From a checkpoint of a small mixture-of-experts model trained on Wikipedia: 11 layers, width 96.
Below are experts of layer 5 (counted from 0) of a mixture-of-experts language model. Rows are named router (the router's row for the expert), gate (a neuron's input weights, with its number), up (a neuron's input weights, with its number) and show model dimensions 0-95. Each number is 128 + 24 x the weight over its row's rms, rounded and kept within 0 to 255.
After each expert's rows: a language model's description of what the expert responds to; "gets" lists some tokens that make up at least twice as much of what it gets as of all text. This comes from a sample of Wikipedia text that the model never trained on. Tokens count by the router's weight.

# expert 5
router [123 108 113 175 122 158 149 108 115 106 123 128 118 115 104 123 123 137 130 101 160  69 107 174 150 165 108 119 149  98 146 129 106  97 121 116 166 136 116 132 111 138 122 135 117 138 123  89 103 152 143 118 140 102 139 144 147 170 125 158 156 170 160 120 117  98 168 119 120 106 106 133 133 144 140 120 140 169  98 188 125  63 119 155 100 132 143 140 140 154  92 157 127 108 166 106]
gate2 [147 127 164 126 158 111 108 135 105  85 122  89 144 148 153 178 120 128 136 102 120 123 154 188  92  87 129 146 170  95 152 146  87 137 133 114  95 132 126 144 124 119 109 131 127 107 177 143 142 119 122 147 131 140 151  93 119 118 173 114 163 142  74 104 147 116 139 120 131 150  82 135 133 115 108 118 131 146 143 134 100  74 161 121 140 109 151 132 102 145 121 137  86 113 144 167]
up2 [163 145 176 162 136 170 125 182 105 130 133 156 109 114 112  93 104  96 148 134 131 138 112 166 151 150 113 115 125 136  97 101 128 131 173 111 136 123 108  97 123 111 141 176 127 118 154 155 111 109 144 113 136 145 142 142 157 129 100 112 154 110 141 121 102 103 109 114  99 129 174 159 147 121 105 115 121  78 125 145 105 117 133 113 140  68 162 126 118  93 134  91 141 161 168  98]
gate3 [119 143 108 156 110 141 132 176 127 136 136 105 117  98 135 125 144  96 184 129 134 123 139 137 108 107 104  83 127 105 125 106 158 138 118 117 115 113 110  85 132 113 158 142 114 124 114 122  86 118  99  87 138  97 122 166 172 104 194 152 104 144 154  94 142 145 120 110 134 134 100 167 117 115  96 113 153 130 120 128 143 153 112 117  86 175 147 113 138  92 169  98 100 104 129 154]
up3 [167 131 143 169 112 129 141 152 118 128 157 132 131 121 113 124 147  70 108 119  99 134 145 134 140 120  94 111 137 114  72 125 123 104 121 117 136 119 156 156  96 108 129 118 192 130  93 133  95 128 168 144 117 100 137 121  90 151 133 102  97 128 131 106 156  65 145 107 144  87 137 145 118 106 160 153 133 108 118 149 188 147  99  92 117 172 164 137 150 118 121 131 142 133 146 137]
It responds to: Conjunctions and linking words joining clauses or list items in narrative prose, mostly and, also or, which, who, but, then, later.
gets: " and", " that", " or", " which", " who", " also"

# expert 50
router [149 132 144 143 159 157 147 141 148 116 128 138 131 167 115 124  96 157 141 122 156 128 155 154 121 129 107 108 128  96 162 142 130  79  85  88 144 132 101 144 140 181 141 108  89 165 112 122  99 148 137 108 149 118 148 153 137 144 143 108 138 132 125 133  87 158 153  78 119 108  77 148 144 129 173  89 102 119 131 156 141 112 108 164 167 129 134 178 152 140 132 155 166 128 142 120]
gate5 [158 147  97 105 131 168 169 150 109 134 113  94 128  67  98 157 109  95 130 104 104 178 131 144 125 151 142 175 122 121 122 120 120 131 107  92 111  85 117 121 124  61 127 146 119 117 128 149 123 150 149 129 130 103 141 139 132 107 154 110 125 123  90 120 123 127 145 161 153 103 175  85 168 164 103  93  99 127 126 146 113 123 148 153 168 161 106 161 126 122 125 134 123 129 146 117]
up5 [121 123 120 144 123 134 106 121 104 136 159 137  77 162 106 147 119 139 125 136 129 109 131 106 120  87 126 126  88 154 106 119 141 132 118 136 142 134 126 107 122 120 146 130 140 149  95 153 133 102 125 152 170 145 136 136 112 103  25 167 114 159 171 143 109 105 116  95 122 145 116 116  89 124 161 141 129 138 122 158 129 160 109 166 141 133 137 120 157 119 108 114  46 151 123 109]
gate6 [104  77 117 112 194 134 144 170 132 102 144  99  80 119 171  93 129  98 135 146 102 126 144 106 120  97 138 124 130  93 128 109  84  70 115 155 160 131 136 142  84 116 132 113 103 112 107 131 174 149  94 125 129 126 147 114 153 176 120 144 154 145 128 144 113 127 117 151 130 152  88 113 132 100 137 141 108 118 109 122 138 108  87 140 158 132 144  99 148 109 143 102 120 138 104  96]
up6 [108  77 153 127 140 109 117 132 127 110 157  89  68 157 111  57 138 151  99 157 147 115 111 151 153 151 141 114 127 108  98 159 130 137 103 132 122 133 143 107 142  97 107 136 133 118  90 164 167  96 127 151 138 105  96 152 127 104  81 131 114 121 149 108  80 118 131  97 104 161 152 152 113 129 104 132 123 130 143 166 130 125 122 114 110 103 134 152 104 148 153 142 116 107 106  77]
It responds to: Spelled-out numbers and quantifier words before nouns, such as two, three, all, more, most, other, each, many.
gets: " two", " one", " all", " three", " other", " more"

# expert 56
router [141 108 129 140 183 140 145  99 117  66 155 180 111 140  99 110 141 167 126 132  86 145 110 130  99 161 120 126 110 117 148 114 135 140 139  86 141 159 124 119 126 124 120 151  85 125 167 122 135 147 143 124 172 152 193 124 126 125 169 142 140 153 139 123 101 135 140 122 125 138 102 131 127 129 122 118 142 155 138 162 125 118  94 144 120 141 133 152 135 114  46 148  93 162 113 117]
gate0 [ 97 121 146 124 141 150 148 120 148 126 155 167 138 143 132 129  87 121 117 114 130 117 119 164  94 169 156 116 174  98 138 183 127 128 164 119 118 134 127 135 174 134 134 163  97 137 126 116 123 169 128 120 119 117 134 171 121 146 190 121 129 128 165 136 176 106 113 186 123 144 153 105  86 118  93 142 112 168 151 148 120 121 101 101 163  96 111 134 142 147 114 145 117 128 112  96]
up0 [ 93  83 130  98  99 165 134 115 141 134 103 128 159 119 142  78  63 115  95  93 165  95 126 152  61 143 104 135 167 152 139 149 159 127 154 100 128 110 130 119 127 146 139 136 105 111 126 116 130 128 126 133 120 118 134 182 168 143 145 158 126 154 111 114 101 132 126 153 111 144 157  95 161 133  91 125 166 114 128 124 115 155 137 120 136  99 145 129 126 126 107 124 175 168 142 143]
gate1 [123 130 174 120 130 152 141 124 169 130 108 174 147 131 118 157 105 102  96 116  98 131  95 130 121  81 125 116 112  99 132 148 109 128 112 132 154 184 153 105 129  86 110 176 134 138 134 124  87 121 115 143 139 113 122 124 148 122 100 104 132 129 115 123 116  94 137 101 146 147  84 137 147 114 103 142 114 167 147 187 107 130  52 113 110  99 110 144 138 107 142  83 135 125 103 145]
up1 [120 186 117 116 108 172 101 101 165 154 139 140 105  95 205 127 139 184 136 141 122 147 111 131 101 115 165  77 134 121 113 103 121 139 107 117 103 116 105 172 156 144 118 123 138 145 151 119 141 134 102 119 114 126 141 145 107 141 149 136 125 137 156 164 162 114  84 151 131  93 115 137 125 129  93  85 137 155 106 110 155 113 125 116 138 146 120 133 164 160 161 134 118 103 117  97]
It responds to: Verbs such as is, was, were, has, had and subject pronouns he, it, she, near the start of clauses, plus some adverbs.
gets: " was", " is", " he", " were", " are", " be"

# expert 62
router [165 112 141  93 127 120 164 108 130  98 100 145 136 108 130 119 101 136 116  97 135 129 147 167 140 153  62 141 151 103 160 102 135 113 109 119 132 161 144 122 113 158 136 122 131 184 130 104 155 152 102 124 164 156 140 115 137 170 104 168  86 107 151 110  97 135 120 164  80 130 117 166 129 139 122 121 111 124 141 147 135 118 112 167 130 142 133 131 153 148  60 106 155 123 161 123]
gate6 [173 137 154 154 128 126 154 131 141 157  57 136 137 116 144 159  64 130 165 146 121 157 125 111 116 113 137 123 113 154 112 108  92 104 112 123 129 134 133 150 120 123 152 120 137 135 132 116 139 120 114 142 140  80 121 141  73 125 142 172 169 134 113 177 106 155  94 105 108 159 114  96 118  95 149 128 130 151 139 145 125 180 168  91 131 139  98 105 148 133 150 133 117 143 154 154]
up6 [107 124 123 124 109 110 132 100 129 158 127  89 153 124 109 129 133 133 123 137 144 113 130 145 123 150  92  87 138 162 194  86 159 148 121 101 136 129 118  87 115 129 148  92 136 144 139 115 160 145 150 137 126 150 132 136 149 115 134  89 120  91 109 150 108 134 155 194 115 107 171 130 157 158 117  86 155 122 144 100 133 131 122 109 173 127  96 129 122 158 121 166 123 180  86 159]
gate7 [137 124 122 138 160 130 136 112 162  98 117  69 142 127 136 112 185 103 120  99 117 136 128 133 115 128 123 127 122 166 129 162 130 137  91 119 103 151  97 166 132 105 147 133 153 122 144 147 118 137 166 101 114 122 146 133 118 121 134  89 163 114 111 136  88  96 142 175 176 146 141 141  70 162 163  98 110 115 139 145 135 112 130 164 122 116  64 129 109 137 164 148 124 131 146 174]
up7 [ 87 142 128 125 117 105 137 118 149  93 142 112 112 123 152 128 118 179 164 135 112 134 129 177 139 145  94 125 170 110  98 152 127 115 121 126 113 102 116 125 126 149  92 101 151 144 124  98 183 190  89 113 153 150 115 127 135 146 135 110 123  94 157 125 143 153 114 169 109 121 144 113 165 114 116 153 107 122  90 131 145 119 147 141 106 123 158 110 128 198 131  86 121 135 101  88]
It responds to: Capital letters beginning or forming acronyms and codes, often after a parenthesis, quote or pipe, such as UK, CR, SRBS, ISR, CA.
gets: "S", "R", "M", "C", "D", "B"

# expert 10
router [161 153 168  98 120 122 194  65 123 118 130 148 121 128 121  94 110 177 148 120 160 108 126 144 116 149 103 101 135 143 155 121 129 113 126 102 138 140 146 140 111 147 131 116  86 170 111 123 124 131 128 139 137 169 141 143 102 146 149 106 143 111 116 150 100 120 162 111  82 105  84 147 137 108 143 113 139 104 110 161 119  95 103 166 138 152 131 189  95 125 103 136 157 140 149 140]
gate2 [102 112 106 112  92 171 125 153  74 114 138  89 133  88 136 136  83 124 126  96 119 119 161 112 188  71 117 120  84 130 144 133 156 148 122 147 146 143 116 154 160 114 152 101 139 170 122 147 132 128 122  96 125  50 151 104 135 150 120 116 103 163 150 131 113 126 144 142 147 165 124 113 165 132 158 100 129 138 139 125 140 110 125 156 102  97 133 142 130  97 145 128 123 132 117 125]
up2 [130 159 176 136 121 112 122  93 121 102 125  99 121 161 113 112  82 161 156 199 145 120 156 185  95 135 154 107 165 149 128 121  88 121 102 139 140 143  99 156 132 101 127 141 131 125 170 111 121 162 108 104 118 123 131 144 143 120  88 104 145 157  79 149 113 170 154 124 119 146 150 146 158  88 113 124  96 136 106 153 121 145 127  98 120  94 124 124 140 118 139 123 129 150 160 118]
gate3 [110 112 132 122 137 171 130 142 110 119 137 159 111 157  96 107 100 107  79  89 122 123 133  95  81 109 171 150 116 154 118 121 129 130 157 126 144  98  93 141 145 103 176 157 107 165 136  79 140  71 118 162 122 151 116 147 143 116 146 114 148 114 119 121  90 121 115 145 120 123 107 133 167 115 144  97 154 132  83 146 129 118 121 155 140 130 139  86  73  96 139 115 121 135 152  96]
up3 [126 122 168  91 163 132 133 111 152 158 134  97  96 119 149 165 144 131 144 108 124 159 110 105 107 121  91 176 105 144 144 137  95 112 131 126 122  88 128 134 155 104 140 160 107  79 125 151 106 101 183 135 167 106 141 166 117 154 142 141 152 103 145 142  68 129  96 130 168 135 128 139  94 132 113 112 111 153 103 122 135 165 144 149 127  97  92 138 111 121 123 156 158 161 115 130]
It responds to: Ordinal words and suffixes after numbers or articles, such as first, second, 19th, 1st, largest, often before century or place.
gets: "th", " first", "st", " second", "est", "nd"

# expert 47
router [151 115 144  94 114 157 135 117 100  87 130 152 128 174  92 127  91 151 138  75 144 116 151 167 115 132  99 124 125  81 173 116 139  75 107 130 126 133 139 132 123 159 124 157 109 150 140 130 143 131 138  92 160 149 152 119 118 174 175 149 128 130 124 128  90 131 117 109  87 106  86 153 106 114 137 115 149 131 132 127 112  81  96 128 138 129 137 182 117 138 120 152 145 155 167 138]
gate2 [106  90 160 109 117 138 134 166 126 132 147 102 133 144 134 121 127 167 116 108 143 169 121 115 155 128 144 145 149 133 187 113 130  77 133 153 160 112 116 152 109 124 109 116 109 117  74 133 119 103 146 127 129 111 111 114 145 108 130  81 114 141 152 124 128 148 142 118  98 207 123  63 126  86 146 146 154 115 140 136 134  95  85 105 147 107 116 148 130 131  99 114 152 168 112 117]
up2 [133 165  88 130 134 123 139 124 140 136 173 163 150 118 120 127 105 121 138 173  88  96 123 117 122 125 104 121  94 102 135 149 143 138 141 146 125  69 149 154 125 132  99 136 116 125 162 118  94 155 135 153  89 129 165 149 141  81 105 134 141 176 101 135 136 151 169 112 124 136 131 128 147 192 104 122 112 121 162 124  70 164 112 136 160 122 155 122 120 127 102 121 109 116  86 149]
gate3 [179 141 170 139 170 143 113 104 120 144 149 124 116  94 126 162 124 115 141 140 127 133 104 141 106 120 136 131 139 145  93  99 135 130 151 116 135 142 120 143 138 166 135 147 125 115 119 177 102 116 169 136 123  79 126 170 105  76  87  88 111 129  86 116 138 117 129 177 102 105 101 150 138 132 194 116 132 164 139 116 136 130 146 106 105  95 121  80 166 117 151 118 126 132 119 107]
up3 [147 147 107 163 144 133 165 124 142 166 129 111 110 116 105 141 144 103 144 151 116 176  97 128 135 172 138 116 107 121  67 121 139 161 122 105  88 128 128 110  95 120  87 108 104 184 133  91 165 115 114 136 116 119 124 142 156 106 139 120 101 117 150 123 105 125 116 107 138 161 129  87 171 115 165 172 141  95 157 139 129  90 136 151 139 144 105 112 124 143 131 136 135 131  62 137]
It responds to: Possessive 's after names and organizations, plus sports and statistics words like League, Cup, season, matches, innings, average, %.
gets: "'s", "%", " his", " their", "ic", " its"